{
  "router_score": "sigmoid",
  "router_cosine_scale": 10.0,
  "n_groups": 8,
  "init_std_router": 0.0348,
  "optimizer": "soap_variant",
  "learning_rate": 0.0072,
  "beta2": 0.99
}
Below are experts of layer 7 (counted from 0) of a mixture-of-experts language model. Rows are named router (the router's row for the expert), up (a neuron's input weights, with its number) and show model dimensions 0-223. Each number is 500 + 25 x the weight over its row's rms, rounded and kept within 0 to 999. Numbers have three digits each.
Before each expert's rows: "comes after" lists some tokens at least twice as common just before its tokens as in all text; "mostly gets" lists some tokens that are sent to it at least half of the time. This comes from a sample of Wikipedia text that the model never trained on. Tokens count by the router's weight.

# expert 37
comes after: " | ", " ", ") | ", ":", "2", "| "
mostly gets: " wrote", ") – ", " titled", " Released: ", " Billboard", " vocals"
router:524522473522456472486500497484513468506518482467466528468543475454459508506529515488487552543512481516525506493557506519464462493509438454530539473518507491474491503482487522503517550508499496514525514478458489527510481464504489471503549518485492504495513499461472486499520508466518509524498482490492484503472471479503479495484512460500533551517484516441479466525496490554505496499485424484529497503522474486514506438495467515477527506437522507518537475485529518492493481498568454493520489498481493541503472448539514468537461489493510528516506496522524492516486501526496492522505472479498491474512482476497497503515458488495534496480523538507515515533492545504527509509474
up6:521516491507555554531520509501485499484503493476477473465479518473507529486507532550558481504498501466483530474537534504508509476501501502564532462506495479490490467517489474474489505489524499503495458504497496545498476496490511547475520530526511536502542506512548482527508519487493503450488518478527516442440563502542523504461460488494517539523532503537477455486473464479514529495477475498529554536472518502503526498534489511513528486485538515512502522520463505473538472502534510509477500484504494474549478455495500477507507543494478491507470499485471487522502511476484477495493465477493464489487478543539485497514517453497493522489535471479505539467486514508526454492487
up7:511487486473431478479538486484518506489504478440479527502555469464523576484522459448517502528519482512501471542492529508506491501505506482529513500525464516545490491500495460454457478506497480495471497464510470501468469485471469547450523519522537514531498495496465496512514502501541450458484532525498531494519524470500523506503548474513480487529515503498499502507482464481529503507513485496522473490523546493511515477500502472500465498508488514472470467507521517502496520490499465462508488507537516492441501466474516467511503499488504487512464490532472487472454524514469487556525445517462506471478465494491524494510510492498505527458516522488492558509497547502493489499465
up8:490547480549490492479508527522487473526525497460508513515511519504499496489515481489507493523485494563518498471503524518492463481528468501476477549488541498465512486489528471507535491510558497475514496542519526560455477533509485461527510475510485469464527531514510459486529446486511510503497550486516496499438514489490467525467496464510523509494486506445553513510519488467498496492565449528508495523514537493493452477518512512503540529460475501466445505469487499489489491484518506488535513521487492476527473497528523477490467481519490509489509502558499526496499500508522501517477509486482499482469435491469508522461510506443504553480515501473496487492472511497531468524486
up9:500507491538478485473502491510512502505497532507458481454511514533469468514514476511491496508515465495492476496526514535480478453502488497489519504512508517463472500493516497429493549538495494546496486508512532527519489497485521474513500564551475523451505447522509478522518509496508465487542464479512463494490480478499477511531462496521559527528496509456480460515477480501514502499509512501434540528486498463509500530512499514469490510467507499495448537483519506502499451461507499506525482475472527539502497500516540474510499556548496498499487493494500524520467490509496529506500488465488558457473504497465512514509494542488466536480461498513483515554467463505503519464562
up10:494530480483513496480498488512455538501479538512499506482480554471519516504528510505491518455468493542533494490484542450466467511500476473525517506464486506500458545479485523522547462509505500528561457481494527460469463494477486477480515525453476491507474482516482492488503477517530537497541502488499539558482492465501505484534493470521461492495469528521473467497470526491491516512467490501480491480480516514478530496495476529512525471466517537498503507501505536508535483533509521537487482470472514524489473497523422536505493516518500570520525504499537514521483466514507521513489493483488474455516533436475491493501487544482434511492517524454503501524498501517503495486506
up11:486520533551462471497516492450502493501507470506489559458522517476481498561473494473519527478507497494497521484525535509502432499505488462468497500504529455502521528536503493519518552490497479530459479545474539496507493516509488530521496525497492494504508491496488496504496506506527505503491503529461525490489529502511472488488494493471507522508535498487516470552461484527482494537497505466488545496544501514515503466515467489480494531508472513522509411465513504493504470525551512503499462485494483527527506469483477461555545509436486528471485497508550517528495498508483529491511501539487505495492469508511434503518479478523511455473483515500541541522529546480495531501505
up12:498483535476501464535503490470481459506543507511486505462476492494517464528497515478494499514451521530559528512489532506497491449489510469533497482508481506508465530478471477526482468479463497504499499551502518446532466473511496515506447520531482489468494504482482517467509522491516504533490481481471494468518495485480468489504512549469480514466506472492477479496486522489532454483498498485464523521525527448507490456536522494496525495473492501516538446524527484489447497466521451538512489480502530558553486472511535499497476455536482490484473445515481488471492475520461492480558508496526538493526490499539501491512485509501530489489520497490446496512514480474538502464487
up13:517529471532537493524523520500471554529501508490489476507549497481478477492507464527533513521450521496506538464466505484526478523493457494539550480463530480518487546500513520488509511499483517520507439530503458535504501458493477444518536477496483443490481474502500487473508507522487502504476475501533475526464468470519513547477487493518487510492516486496491509479443528537489519490490516536530523528538515502525440451482470484477502515497528535482519477509522509523501471488510489471465469544495472507477517485503481523513488496494536514498536490502501498466489441499518513495503465464493517471502503446506448500518552510510512497508511518463532485529544468491505508446503
up14:483540497483455500491519532429508498516470504518481484504545498442470513485461495514534491535519478525527501510476543552474538525527476508561526477519485574468533489494520530496501506490472532469505521509505500479511500454449491459499545545519492492506460501503499525496523497495456470536512525480495517488473532496499525488497506525520519519494499531505483485459511486476477463539489490484525486519483472531494497505464480505455478520485502514468504502528514525471506439497506479546490503508483521489460519468477513507499488477494514482493420482518515452502526530473495514505506493520502482517531494522502491459431497516530498481459532519507475522492522518513491534522501
up15:523496524456481491516494500500494477538475504478454532506508460528515568468533490460504525453472459451517486538522545523468491508480491509493485509478493499548503454484492489490535493499503503493515493500538521490507552517480550511511520501507509499483538518529526515549486548471507552497483468506490522540479457532488469539482505494490488483533466526507513528533487488462482518515478505468508506455472473513484490489542491502492527494468543486487513515510484495498506502478494454539500494529491463526493502516496483516543548516496523497471488524451500497476540526556457431537550483501484513526510504492489507518468504505480512485504554553517498477483479498505483497496511
up16:501516526554465521516474493542521477483503493494505542495518484461479525511513499486457512519574507527461515545536483531461528493486491479500480540483521488534476506515534509503478528532488526493540556548463512563491518494534497510511511530490508557488542519458493501500530521484534464550523511486474514526446483485489526471513475493517486523532516529478481513475523492544480506517476492502519555529526471489521491550476470527521443499482479458523523504522502514476481510477511499494487505522501505504489531503507511450535511533467526533530523487491500518471513481499506504460519502511503497489468450460496483472477477511518505482520492461525512523518518504515461486528499
up17:514505578533506506462505506504516497521494482511518486508469495460504463549540517472520508528475486525497492501520505483508519484499493514513492485519495515536497468517526531489522545483456498445549511513508514534492515488517497513540534498509518476523552502515504514498525502488552489518441523486504488466513502493509470511499495494498515488484518477463486481524465499517503505510532484502495472502472540522571495539590500558466477487503482486516485473473486490489551482494497475514469489508470540487467484469496514497555525476454467504532481488453510459490516511483524478507534498502471515485511497463465516483503458512511525448504510487542488534472497537532448510503478
up18:501487448523527440480473477511485479492485495461465500527526523474489479496496492498506543502512490466489481461474500507509546487530467508522504483533464515511498479556517525509531515503483532485466513504506510512499520508495487501480528534505500504515457497507529511505504485520499514538488531495479526514509502508477478554492529498530507574515547535458485451430488525510469501476515517461479517553483473479481496445520499541560506433512533489487451539503500506479490478523510522517516464515503477555506472469511543539506491523490503471484501528477503502523483497470529506490513468502470491474500489494465497472540532460455486496453486500503471494515497499452484495499485
up19:501475499487462501509535486499488523481485470501498470493488516489570511480501486506501505453491482496482444463548523464519492442504439499498462490530488477516495521470517477463482554492488507496532508506475526485462491473483485451507481498503508504432489523496499505457540528455523505504493495467478526501513523481509471509491466514465522531496494488538476494501501545491471485468490455501485518495471526484484531490473491471493466507492465504518492483482463488483496524493506467473512492517536500447589499541497524546497540499467468492524451479489506510507501477561480524526508512471502500521495510500498488506456520465533497488473538497485515516480513490490556448510491
up20:459506534477521460497503499521440493524520483547484492478497468502465481497508493480512573522502526503521436472522511472464512488523499533503529491547470512474531453511502502496474507503468494494520507477495529487526535475486520481520508483509539464519507505466494516519498518471512528505490471458480517494519528476497548481536492534502509504436522452491506523514510497508515509470508502513514530471510484472547526413508548527488564512498467481494519504500507493479481489469561442515510508498543495518493508481477502509507484504478511525480519518486496513522536454490480555497478482480511498499546508466485513494495520473461473462487481497542510461506476486512495474477532
up21:523524519504486474528495494493478505527541478491477512477536486424513491515506519491510512504527495482536467488490513507480539503518472538494497480552518499475497495504451550507519514500526491510487539481482492513507494463487532471496443487534478549478540505521465486534524501475508490550488458490500489514461481488466510557498454481478512560459486544478497483474475479535514539491497511503529502549493513545495521469466448494498538496476506491537509504490562444541516441497503495492497478482494520525514454534479497522518475506516519489525497528490480459507523489516498491521480466507509450500505544512463526505503487493490509528496526531522490494530475521450514517503501
up22:497501487521504500470451515480516491494499447509477508478452509501519489505476480512448537532477519522504494518507511507476517533567478469474511463471525516423487484519491524515511561517515474501519515476460510477489464482511508508477516510538500530485466549502468487492482511470536511490538484512459505483468465507479535472508552430464497504500484494454498498489477492475522512523460508529498473498487482517500474515525521452492474554486526487519522473488500519527516499454508481496528553497495468508517469505510494477565444499514470540546511524506509471503518512507522504558527513486496503486473491496498554537528478526499506518498529534497501482529492509482483503493502
up23:475492555518472541489482482533540494483476465509512488501460515491503509477464506544499474509503496541511465516534439507519472534498479481508458488493483522552480513465517492489525507468514511459501487532472490458485442470513503486467560531518499443488482444527502503503506460482530471463506483486526501487504499468538506548487494491557527490467485510463489521487474501517473493501496485522486451511484500473485461488500494535490504499486540494487519471525491525496537537505536496544521497471492494464464512484507496544490424518458492504541514508496507438518489488489495508479497523506490468471514505501481459529450489529530517515521511519494477491486494536521532513498505
up24:483475536498468530524525516450520556511505491464472497517584470552458473453516480503489474521507456477511513511510531559520488514513488494516507513503483513488474489511500528518543525556457508564512444506478491484482499504472492485502499490514495492458456487435500500480545494487506469526528484497497467487468518523470476500472497530492485496538491481477517501486446465527513479524514541491524499494506522485528521477521492526511511494451533531486501505504512506548486514463536521491473517533528489513507541504483484493487542455540517476493483496477457517505498520541443489499453491484519479484504512510510499533516482485506544489504458484495479507535502508489481503507520

# expert 17
comes after: "\n\n", ".", " =", "==", "===", " =="
mostly gets: "\n\n", " \"", "===", "==", " ===", " =="
router:518527488505496527498515510531456514510533492497452525420516478482486486509498522501505496487512498570496493514498529522506476533464444499490514500536479459482470536498546473516506464471489477496494525482435470502514493472481481477504596502521464523563478486506475500540538486492486511515494517524535499474496526471533511492485531463483501480493503507484458512496531484482487458531504448477501486513482501470497489412467482490474513479449472457537497507497509471531515503474496470508484517504497498494514493520468456501500482485506485504502536525498503508506509513514531503512505442500483470532512470503497490530536506471492515496472489480508471456514531496460505512488509
up4:516524474506508525534530499501514443534472502539467513474502516499499507518511501523475489486481476528500446505523500468496520497496475549507502508485521495544506506508514468507524443493514501459502479527502460497503484505479465522515531516465468479524529479518489506528540485505527460504463523515495478491486534450490436484499504496483499517476433538507517501506547437454527479484468491460550490480504517480485493479485542544473448489537513479480480478500495488496502511471548482546464480517477507535557486557457507506480485490489512528501469481462495545467511538482528489491491476511514543497509519502522495473511482472499496497489507491471497498473456493503514496520558
up5:463551496483511468508457527520521533531483486477536482507477501528472485492491497476538518478513493482503521513480540475515472517432467500480508500545492466538524506493523462507511481483530496507460522539473479512453507486507501444507538484501487523512518470455513516523536544519463460521494471546523552506458498499530515495477501497506531524475484521486477496512511469467441492537473505488478508557518514478504462524475467519488525490497518519510528497466535466460479510467543490522474534514529520478467449461485404510507487472487471486489491512492462502499500456497504510490497501488491487491473502500494500493509529523499506493511483477491516451477490502507485463510520
up6:514508536491540491479460476483538466527535502493498519486478504461492523542498549487531504527499498528524478505518518498552485543498465502466492491511467504533489492488505488474495505523506461546493509464477485524502519456532485477501534512503496444481468470473497514500493523429445492485515525480483517430490528491524477519514486528512497455465513485471505459510504461509507469497465483485505477484522479515517472443506488515520493502549518455511515520533502524484451497516543478521497463467485456508472508525544508531482521536501481518457509530491465496489481509515483493459509478533503530520500492508476520503482497437527529528496493497503490498476485502508506423521514
up7:506504509490489499491508516503411453551490526530486470467543491497485486460521508508521468529521501486514541533487535504484496511475505529496540545535518483514501499483516486533553517474513553487513425525537517478518484500468489473548535473497508447462497494517486507528512497523470496486530498516501481536484503469519521491490495505508497541566485513457519520508507511477466496471502518524499501506449496477474486477470504542541463491503440473509495505545498488502530492517499522512476473488515475494492464476466495498481535485489502520506511487489484505529503501518528499533529527586487468450552475496500482532531481524532516505489508477495507509506495497500518467515495
up8:500479482471487497516510479528446526480476515497482518524554480559545542490508494540445511483498485482507501522484458521478513511480506514491483505514474524487560505511506475494539481509505484489511469466517510497480538463492449501471529506496476493523494453508492487495503487498475546525505489533509472537473501505512488506502502501506505515475481472507508533511503482486503580477501502482505546561493480492517498467517515549485519568461482502491477510537492511483472471472493465537515471525477527513488482522500541472475527500466501531521538484512461532558509463526510506496548452464504502536498478495522523524471515521470488534503480497472492484528463461493525525465535
up9:465465558534522481434534516456490527505502516524462532417472463486496548505511494519484480448502484518529502483491531460528449479504467504481515485516478475497489530478512468512523510511486496544514508504533495513544495447503534504503482529523508486527487488504512529509497456502530498481487477473497520495521524505497550484479450532517475531536494470494470501463539423523457488508517511481554499492512492499501529472466488506513516474478501518492474493473493533412482521476460523482487483486504532455510458492512494506501454527521504493529496483485497545531514491507497483500486495501514516496499519502508504512479548496518501504480513486533474502469497497520479515479483
up10:482492497499453490467492538501489465544513513520524511467503509481475507491518505477519533449498532484523490500542494504541507502476492495464456505520524492556467452497498462499493526466474570516512487512514487523490550492484507486495501525487459474500524498532534480477510543481481443486537507475523511462477549513520534492507529514501500490492490487504523485488545502521466437500524496457499454513467489484520508464493463489511504538462529500494524534591470506513492493464442486474520507462529509503502505515466558498551476500518439510486533488495490526506460517511524521507498501498545503536516504536512500526522498509533480494504519503501523509478499487490513496503506
up11:496505462398499472501482489468504484469534498539488488494508509459493477514492498499536458539528464536485496474513493470497487529500458491500511513472527513506522504467496502438474477495475537483536499505508521504472544521472496526502536502506503527508490521532508527495524490520437522493500521489543487471526508467528523485516518496453541510542502516478471509498495485518467476512492497504508461493452483510539532495493521470458508525504480468503488557487488548511496475502534478472506530496511500509488474510476488508520498552499500500483496529513486509520506463479520496559492494499457492524515515501496520512511483516472494502490508467571486521501510611482516468509516
up12:506556530550488478532511450521483521503481530533475567475539536510520511478492509501504501471504473531514459532516481497494517517468487530467496479515500485512513471506509494515528464508491466521555493503462497526521473494517512517507533482534489517486463505493489534519510507477525509464513508451481492455473520443516496485544462439528510510459470459495498528505495539488518499504543537478502460541471506510486501477503549524507539530518473519489503542477490501524502517495525523463488512471511463491516529490519518459495478499501505474476526518512516476478522510540511573472530495490511472491490474473507505532538495500511465492492525486506493491464545519509446554492502
up13:478496515478502468504487520503475486494529515522452529487511445482490539493435508499489525504485512516484492481479526477493474492516472483483510507495495519495489513523492536525536487468519479454538518498478479510511508473501479527505486441495499494494511496489512530508486507472558526538464513504529526505514423482486537519507473464460486488465514499487491484514485547496530469519489518493518487518479478512516469463514540509530473479506485503508492482537471433467528477433515508486476531480496501502506518498491494506531539495469498480526463511496507495516494523572523540545471528488511473500486486489544525472547552536500505464489523474496513486467525514433492513505440
up14:475554517502473499461518520507481537525491495438507515493517488516491504485516511503520488486512512487499536513470562468469509479550462470479511478503464488567475494540523502483509448490493549512499559503421483525494487487475516514482465531506515491501457505516498533477486494519491515495484484480509492489451515495481452496470509493511485497496500475517497514488492525516529496528472511517462504473504499476527512501507505504507512495540446458515499465449527513480511535497515485516502508497539494525528477559461501521494479460501566510471505496495491502447494513536443486496493493476542510491504494513544492481488547574508519522490453502477512498488478499478521535504520
up15:514497487459486512464484510535534500481473490488512493501509500492517525491506528504527508521510522524495474478499491543486433492486500515499520553511512483479497526513543548465533494487488530471464462481496515525536487480495480510501501495546500478476566514477486514535470486418476510520492507498508445516506534532527515522497506512486494489534526524450513492518498496481547495490541441510507501486489476482506501480469529531527514532499550455502484542513506467471503496494551470524468486477505537476456491491508487447497455514492547472492524501447447530503514502481482522504484517513543472494497490497501461540450499510483537515465491513490535478525481509520523515528511
up16:512455491463506527499488491519474534471501498471491526513491487477488538487493464484477497518477543472522521539502497510494431512515498551437465447512474496543526515459548498450508461489456469494488502489471483511502470433492518500494496505491474507555496483483498500492539503476513550508535500502478545532482465465510462524470497447514525506486483487509481469462486539510515490504473512498524485496473489484501508490494464477516490532492451488494511472452511494517500505457476526509583498472494510484480482470493484520512503518507525504486495505483519468492510444504507503434457527495515523513493483493522507484475488498543489481514515490470520488483456499475486470516457
up17:482492501547491524489513500501504548519486487490510460491509487515517514501497503447516518514478488503482520509475497504504493523549463503477455523489505494495463552486475457554507525533512496541498511458468494515507483520494494555463518518504498496485527483528463505555486524517518511477476514536471516491501467513534494471513541508484511501512460449502477473500481505460504452455512477518541493499480443511482482463440499514500445504465528485480503535462449489532527487448489512518468535507482510451521490464505501512541488531457459489541512483506535486452488466505486507549487441523468497517498517496506503514493510483519506515477486500465480485453487520493510502526477
up18:554555517490482516491509490499493492529473519513462524517512575488481487512533487530488511507515482493490480490482514487528500520483491485547523494515487518444476479489500468501508489477482450495467545513475495513551465484515476497472515497507461505505401510495520497545498528513500525518512484491480516492509550515496473537520546520531496515517519488526463474478499486513476500517544500517525506549508491530483517523485465506527495508503528507515516519505552516472533460509466494513492490539471449557505496500519457516537460460467496473505493524518521497523525478509533482492491510491509517483446485476448491453530506476484525518494491520513491478546505513500477504450544
up19:476512493510500480524539485503499500470518503487552491518487535516510510511494496507539458484553479502487535490514511452517552524557484498496539529484505489512467495523534467515506503523492454464517484480471478522540502513525496514474532504513490474529510518519473493460488509513499514501488466507445514495478445517444526504499499456475495486456494549467484486508557487459489482475524497523470493485467496458529470476500447498463476529480512497516493546484500522481525514496497509472484494478463495502498473453463437507505516469480547512486482504490464508523525472500467488438481531483539495472513472472501493521485528472497474492474454446516467518500468501498464514494507
up20:512494479534524483462503442510513520518527485502522477440532457505509516525516491526546507501511496516490461502519465530511495540499525470538519526493465520512486520488485477497494497517523466434488525471498479501470490461533472478505497451530510495502523566482499497518484517516479460452507506493456530476486493506529510514504521472506519454508461491490514482469505489511515508525473520507505489462473532484539493431486503462498449499471480496451472497487461500524521480489514522509482527481489474496495528448474532522494495544499477517525510452514513482504489468480495458492473468500471503529471503456484502515509500523539538513494480477518469453483507568496469533470500
up21:485525476489482450493496531504481526496515486485503529481513522524492506515536543498485556484494458533465492452530498475506474554497474503516505493510514519531493503508544514472526485492513517489500495525511515508519526474493509541502518489509530460529463505508513517500455492477479476505549516556503528502473486551508475535524503466524501490511482524457485506500480552535506511483474496493448478472509518499472534495527489456483479547494466475536485509447500454535492502485489541528516513527510538510525504486479460518536404521515475499497503513548501472509477515544521478499493492506496452452499472503469479462525523530522458506511508477467482502511497473511504531475475
up22:497519484485473505446496486462517496490585469494514525494513500536518451462474508502493477494518513566512483526488492486509492531494421499490482514496533493523473541513524519490487510483501457515488483518479512501488524518537495481501514476506473547513511497516484533521530521436512488522525536515502529497453477492529514503494524490485481494483514471478515545464509479461470526532462523492522497484477510490455543489471520496544458473507479473495520540487441493529528478551515461484472492525500519503497499479485516488498479491491510537539508519451508493483518492490488455553464519513491514515464481481487488496477544493507471509535504502498526445493520514518484535476454

# expert 33
comes after: " |", "\n", ")", " |  |", "% |", " |  |  |"
mostly gets: "Scientific classification", "- •", "\n", "- C", "- T", "- Species"
router:487523542484495518449545483519462497501530510474489507457489500495488487464495522505475534562502517536545460483552529481508538488469465512508497481471500519499520514492542494509500504514488508499560503512480476479474504471526487502494565483491509457498487490511501485500487538422551480491484488515501521476486496476500512488476522525479487486498438499445428486482491506478486506496488446506496483509526499481478491440482498535475499478496512467552497489522501508526516469442504481501543504512496500542514463442506461457538507477493508493494501491503509479520529538501476502472496502523474468492486487471505490486486499487495488472502542549517537483473510503539458490500498
up9:505518494497457491467522468513516512472505538509497479499474484516495476506494496491503539541503530486502496446485499461525503472465461517503497504531444464486513508510467488488493493537538479483522469515500479526524526470536455520496532476514506471482498516471518458594491484476500525547560500507574500460509459526525474499486494547503489515502465550488526491500502508496561510481521486540522503525540545508504472474454494527484500483486471496542514478481544475495493501487505496534523465467557520500480529481461494513515498497530489506482503530478480511525483512526495552468486539505489488489484475496527513481496490516470521513468500519517507471512525521472524475508470
up10:466507535519480532458487522507423502451512483475506510514495520509524495464536497494512518479494456484487501493477537511492491507496522491473502494544481540539504474486481498499527493506490524544499472505445500545499526513539496474527506556508497487505475495528482459477511511468499505497449511527486509530495498501491501495520505487490516465488478516460518426476487518464535484511534535501507481528494492527539498452493491492448513443497542505543500458526502494494487479461544500542472515492545483537505486506489478467541438484463529495519524444532505539473516483497535513487511502508483516475497486475470479489510554512484520502501511507480533505502456520506544501537502
up11:481488496463526489502516493527545529501486491489496539558523462492541492502443527529466531539499504511486480489497516514449479486458496518508504495487525570476512520509511494513505514497501512487499519489498508460508471469490494536490560523488506509520508523487487502504532492488503487509509494485522503493544478511542513515450520464521461498509488465516518508468480472490519517529517511451493476458498530457489499473447522505496438513499533485539492457432493479532451505481478485495539496489496508481504454508498501514489498495535508535479462492497487523503530495513492494463496506487498498445491516502545438507484453546511489489497534578463484466518489502458483511498469
up12:489501497487476510508529505516505515486484487443529500526528506539472506526511484481499485505477486547508503478499516492485478472468543525519522502508474517470502535533468515505513511500492530493520507564493591540531566495508514511499526507551502503482516507509541498521488507498510498487467482506524505480447520545486500499490489480505487488482505484483484514505507473522466512489465519484491503483485498464471494461444503496448503473506528515508527524494489505463485485533517532524529500469480524527532538542502495500513523459563518456507489485496509508428501482492501495504467548531509499521478488491549543486490474464515534496490540495497549527486532470514494432556499
up13:472521543486520474469530530499495499486508498493488494489533537493497479510516536510499499527477504482487509471484480510496484474438466489514529462512526490489480466483491487515488515478524479508489524488450494501500503492522484534498500463550500520518514506535498457444496494514513488501519501498488545464469468501543505506540517500495455488498534486456503573478529535525463491539478449495483524548527517488497499490472470491479482525510494480515515482477528501505457451476505530500515485537521460506525528485492481473540524504516501520481410498497480512519533508488499520481495503517512507488496499414527488455522534451489510493495501531504510459465455545512505521447500
up14:498511526461505496484494493485487518519524524485518513511500508496509469473492530480538527506484513558515488496520508531507466488475488497490470511486466506532507499508511503530527482496535495468502519485469523489485462515500511459528477553510519484533457485473493542563529472496456473510509467523516533500494487533500523501446484500509511527498511541457500435481502487517532474486490495479512505508524497446508538471498473494480520513461510501521528429457469456451469516478558496493538484522500518492502476488511490450510486466462450479502458490506508509481500520453487435478480513528485546510517524523530487482465482486508507451484523544516493518511511457502505486528467
up15:484505471504448460486479478495475534516499527497488510478525513455543521468519550507480517546483500547486525514511457486505515472512508522468537491475509517489508545498489511539510493466461481480505488549509480544543450500523487491515494484494475502470497519527467467505490542461497544524469534489470480489483519481498486531449508474488526468547501462479507460493501548511472487524529491486542517515473474510522462470503528489505496489487544542508481455506489505515504511530486533491471470533468488525518473471469508502495540504537514509490481538458480503511496491515507533482509505509496508496554532475498562507517489490481484513469541504508513466498535479532427518486500
up16:494496534458503456511496483562495507434517485472511472497515549470476508514482506494493502503521482514504493483476508531522542497514525444523548527494534473483508540481484492503497493455511546482519517518493462496469511460456448504489492514491519491507502507509509492549504494484516515537528554503492502517509474539504479486485522513430504548487529509481548506454505476481502519492531530520508503490497493515467406419464474512473497507495485509487521508511527459516510483521487473494496495506492484509477532495500508495505491478476491512500468556519541539481519465513522487534495482476552497504497535499517482512501493510470482484480478518475493516491506519548485554523474
up17:467520484540504510511501493532495487518453493460499496471515503525508529509524532529479489506517473478552475499474478477474527460499418488490494541546521471504449488507491504519527473500454508607555500473491537467459510491530497487528479515475492473534505533488531500465541508463507547527487537524517510491491507509500506490518477479496551455461520483496484509521486483471450521519488546529499463482512483494520477459521504485539464529546505480475492494494537501512494460508526478522497523481499530525501479494516478492488524493479519525492524501468490533517467515476515473485517480512509511498506472535505502500517510477482535500490509546471518495517485507524509543469526
up18:477478511455450445482474454519529510477508476491536491504489522497508520487506483483497556515489481495520493499492484501471508503471529501492493479525558499519499532473498519539562456500530458513482520490475515528514483507511522519554530541515507510496484512547510497529492522484473501508505465490555542540505500498503496520449483499496476474491452477449494497473466519499498494487497483507415540513444495509503501516534455524488514489494534493517503494535517514552474497492516476509474493542491526503485499479511507518468465577524548490484461511544495525530501538508509508497485504533509508479498476510491496505481501482464487469457484461471485508479510460519486479494464
up19:490483514543485497472498481477475507496530510508494512500499524500505491464445496535471468492483492476498491548532507489477523461463483538509558512471464495471522497493512473485512522512499518466486482509467509497527533506527510457420542506516459435488510524537476515484499483513485479472502502504487551497524522505516520453468482478515505532473483458454498499505483505456507532504498510503522534512485503505462496471492496490494491510478518496480533449523432505507520539492543472459456479540507506525533494517473475525464469541455513470541527506501516495506457532496478506478494522533492457520528476464493480464503513478528549484515510528492499502511528514495526491520458
up20:504514490504474551473478520503488496557523517463500490503529467498489506505467511495558509517526501476471521501481511491503515498447467481498499504493461516461514509511475516505481541523503478510511521504513487470468501445535478463534494482492479479541503480533501482481469523499502473515529518496471500518506485490505520504494503486476496546471501486429515485493525493518494469512528484511462495518465461480459461398510464525559496534530527519499513531524524490487496492494467512531530483493504527514479513480500484485509495448471509481504480525482540497517533511523499521462483495461507481508498519530485447454497521483519492449563556472499536516486526523485459501473487
up21:535512459470504481478474493533488523489512498526530497513514526483501527524475545477476497496477458528506504479482495511520471484486460529528486459496522493538528462454543514527515450509487512493569488517511494537505553521501521508481517500494515407462577485512478557531482501484510484537525520538512484506508481508483505512516526511538506512484469505516523486508473475515484510538492470518524542482487473470508508491436446560465470529533513470516502492472538489451515527494516506479486487506538497485522459481480473488520488486507518513488486478511516514474479492480489488526483502488524502512456463510512474485489507510545527480494510460487496513513524478507458515511514
up22:503506518469516514483535507439507513498490490494501530534519534534486511495514573502500533515504511503475510497524513498537523476534499522515498532509500495462545507451541514555505476482510473496504498493479445485480464497520508493486542504532531520540554523558485501501481497529524508525521506501521505524489464549525494485544515503496518506520462483436494503448542485515487528494517497469490490495501472469485479481522499496497505538499538527523505439501497499526525519458442496501529517508487523464503465478483524557500568487487513550519521493504494505520502494506500479501476518496472483525501504509550465472497546523460528503530508532486505532462483475535531497519500
up23:508541487504532543493459520529468538485545479519492466512509478497499487475477476484481482543492471492498515511498464525499525517472510547487524481543538476517516449515487506539511489504510465489489463531533519484516513463442503502520522516486491498486470555510465520501473487461538515508498542477491498530497514515478507517451487495487447526470488460450474494506525529476471465479523492506537511492457501506453518409479501489472515481494484477494507504526561499491528457465463525508517506541496509524493491432517505496510523471479505520503493463505515536499507492521493451512514470512511479528545477516534491517507477482535540526494493529483522502489469519493498504513496
up24:478464471513523478465448489549500491465550448587466487500475529505473543529526502510503481513503495535497555497485496503497489478511482477488544497511512495489461484535463500518521508481527463485523504477465493504496519498544572498515524531500490463462486516537552514518556486486527504485509520504507499493522506496515463498476532538547499482484500500500488486454443513522502485497471512471516520537451491518483492481568462481479489480508507490499501464497496534453488516479502524479518526487489505534511520524527497519506519529493474512479494502498498498485507490499506495461476515484469506531498520531528499486525535515496465497484506493470481485470460547481472564487482
up25:525504505510448522498575519537550517526511481497464480481472535489521527473473521528512511494515507500494500455494466492500495511514477523502481515455527511522509497536461483456503467508460506531494487487478508497512523464503490490517530498500525528516499541496456482489463525508496461523474496529511510469490481505492505472502525495477464513456482478432505497469540501468508516517517504563477480504492486513508473464473481464507508545492507517534506465480519476516519505511521529561496512473527501535522476498433549478472461552536528486495481498533506516496487529506439465501460481502453508493494495525507462479524529519497510518533500534468533504506453504504481469500488
up26:525514492469501505496505512496491495544526488514463519513531495473504522498447480527498543513511534532506513534512535444543472488492474485565544482490473478472509491448512514522528484528458476478494504503474492501514475476521498531529567498501523451471482498502520494524506487486464521493463488481459471440518572473483479517486509501507516496515499474454526488504485521515538476490487485511524528480545470505488463515518505521488501498519512559484536539518528490540487493495515506484480490452543492485471511436524472515487482514466514520483503521508507531505495509491464477494475493471479477507512486483515489447520474543526505472500522493494539492479513470490506483516577
up27:490499517520477454482515484502529534479532528435497565504504528499553512502514520496459498524525500497470535475520488554461486460463461508540516552460500464466508564500477487534483489470519536489512534512512476540517469577532509510502491480469512504521451506515500480531475518512523454505492516482506478518468502478456539526483498523514546492498492496471450494506514462488493495556518494490517487493485484504511506483475524528497506502465520487518521490470526465537508445487482463506535487518522471504480458485493479508467493490502515479496512501496501509516489507533487551508487509512512527482501497522491535513517532524481442462477496531518510509529502483527468517482519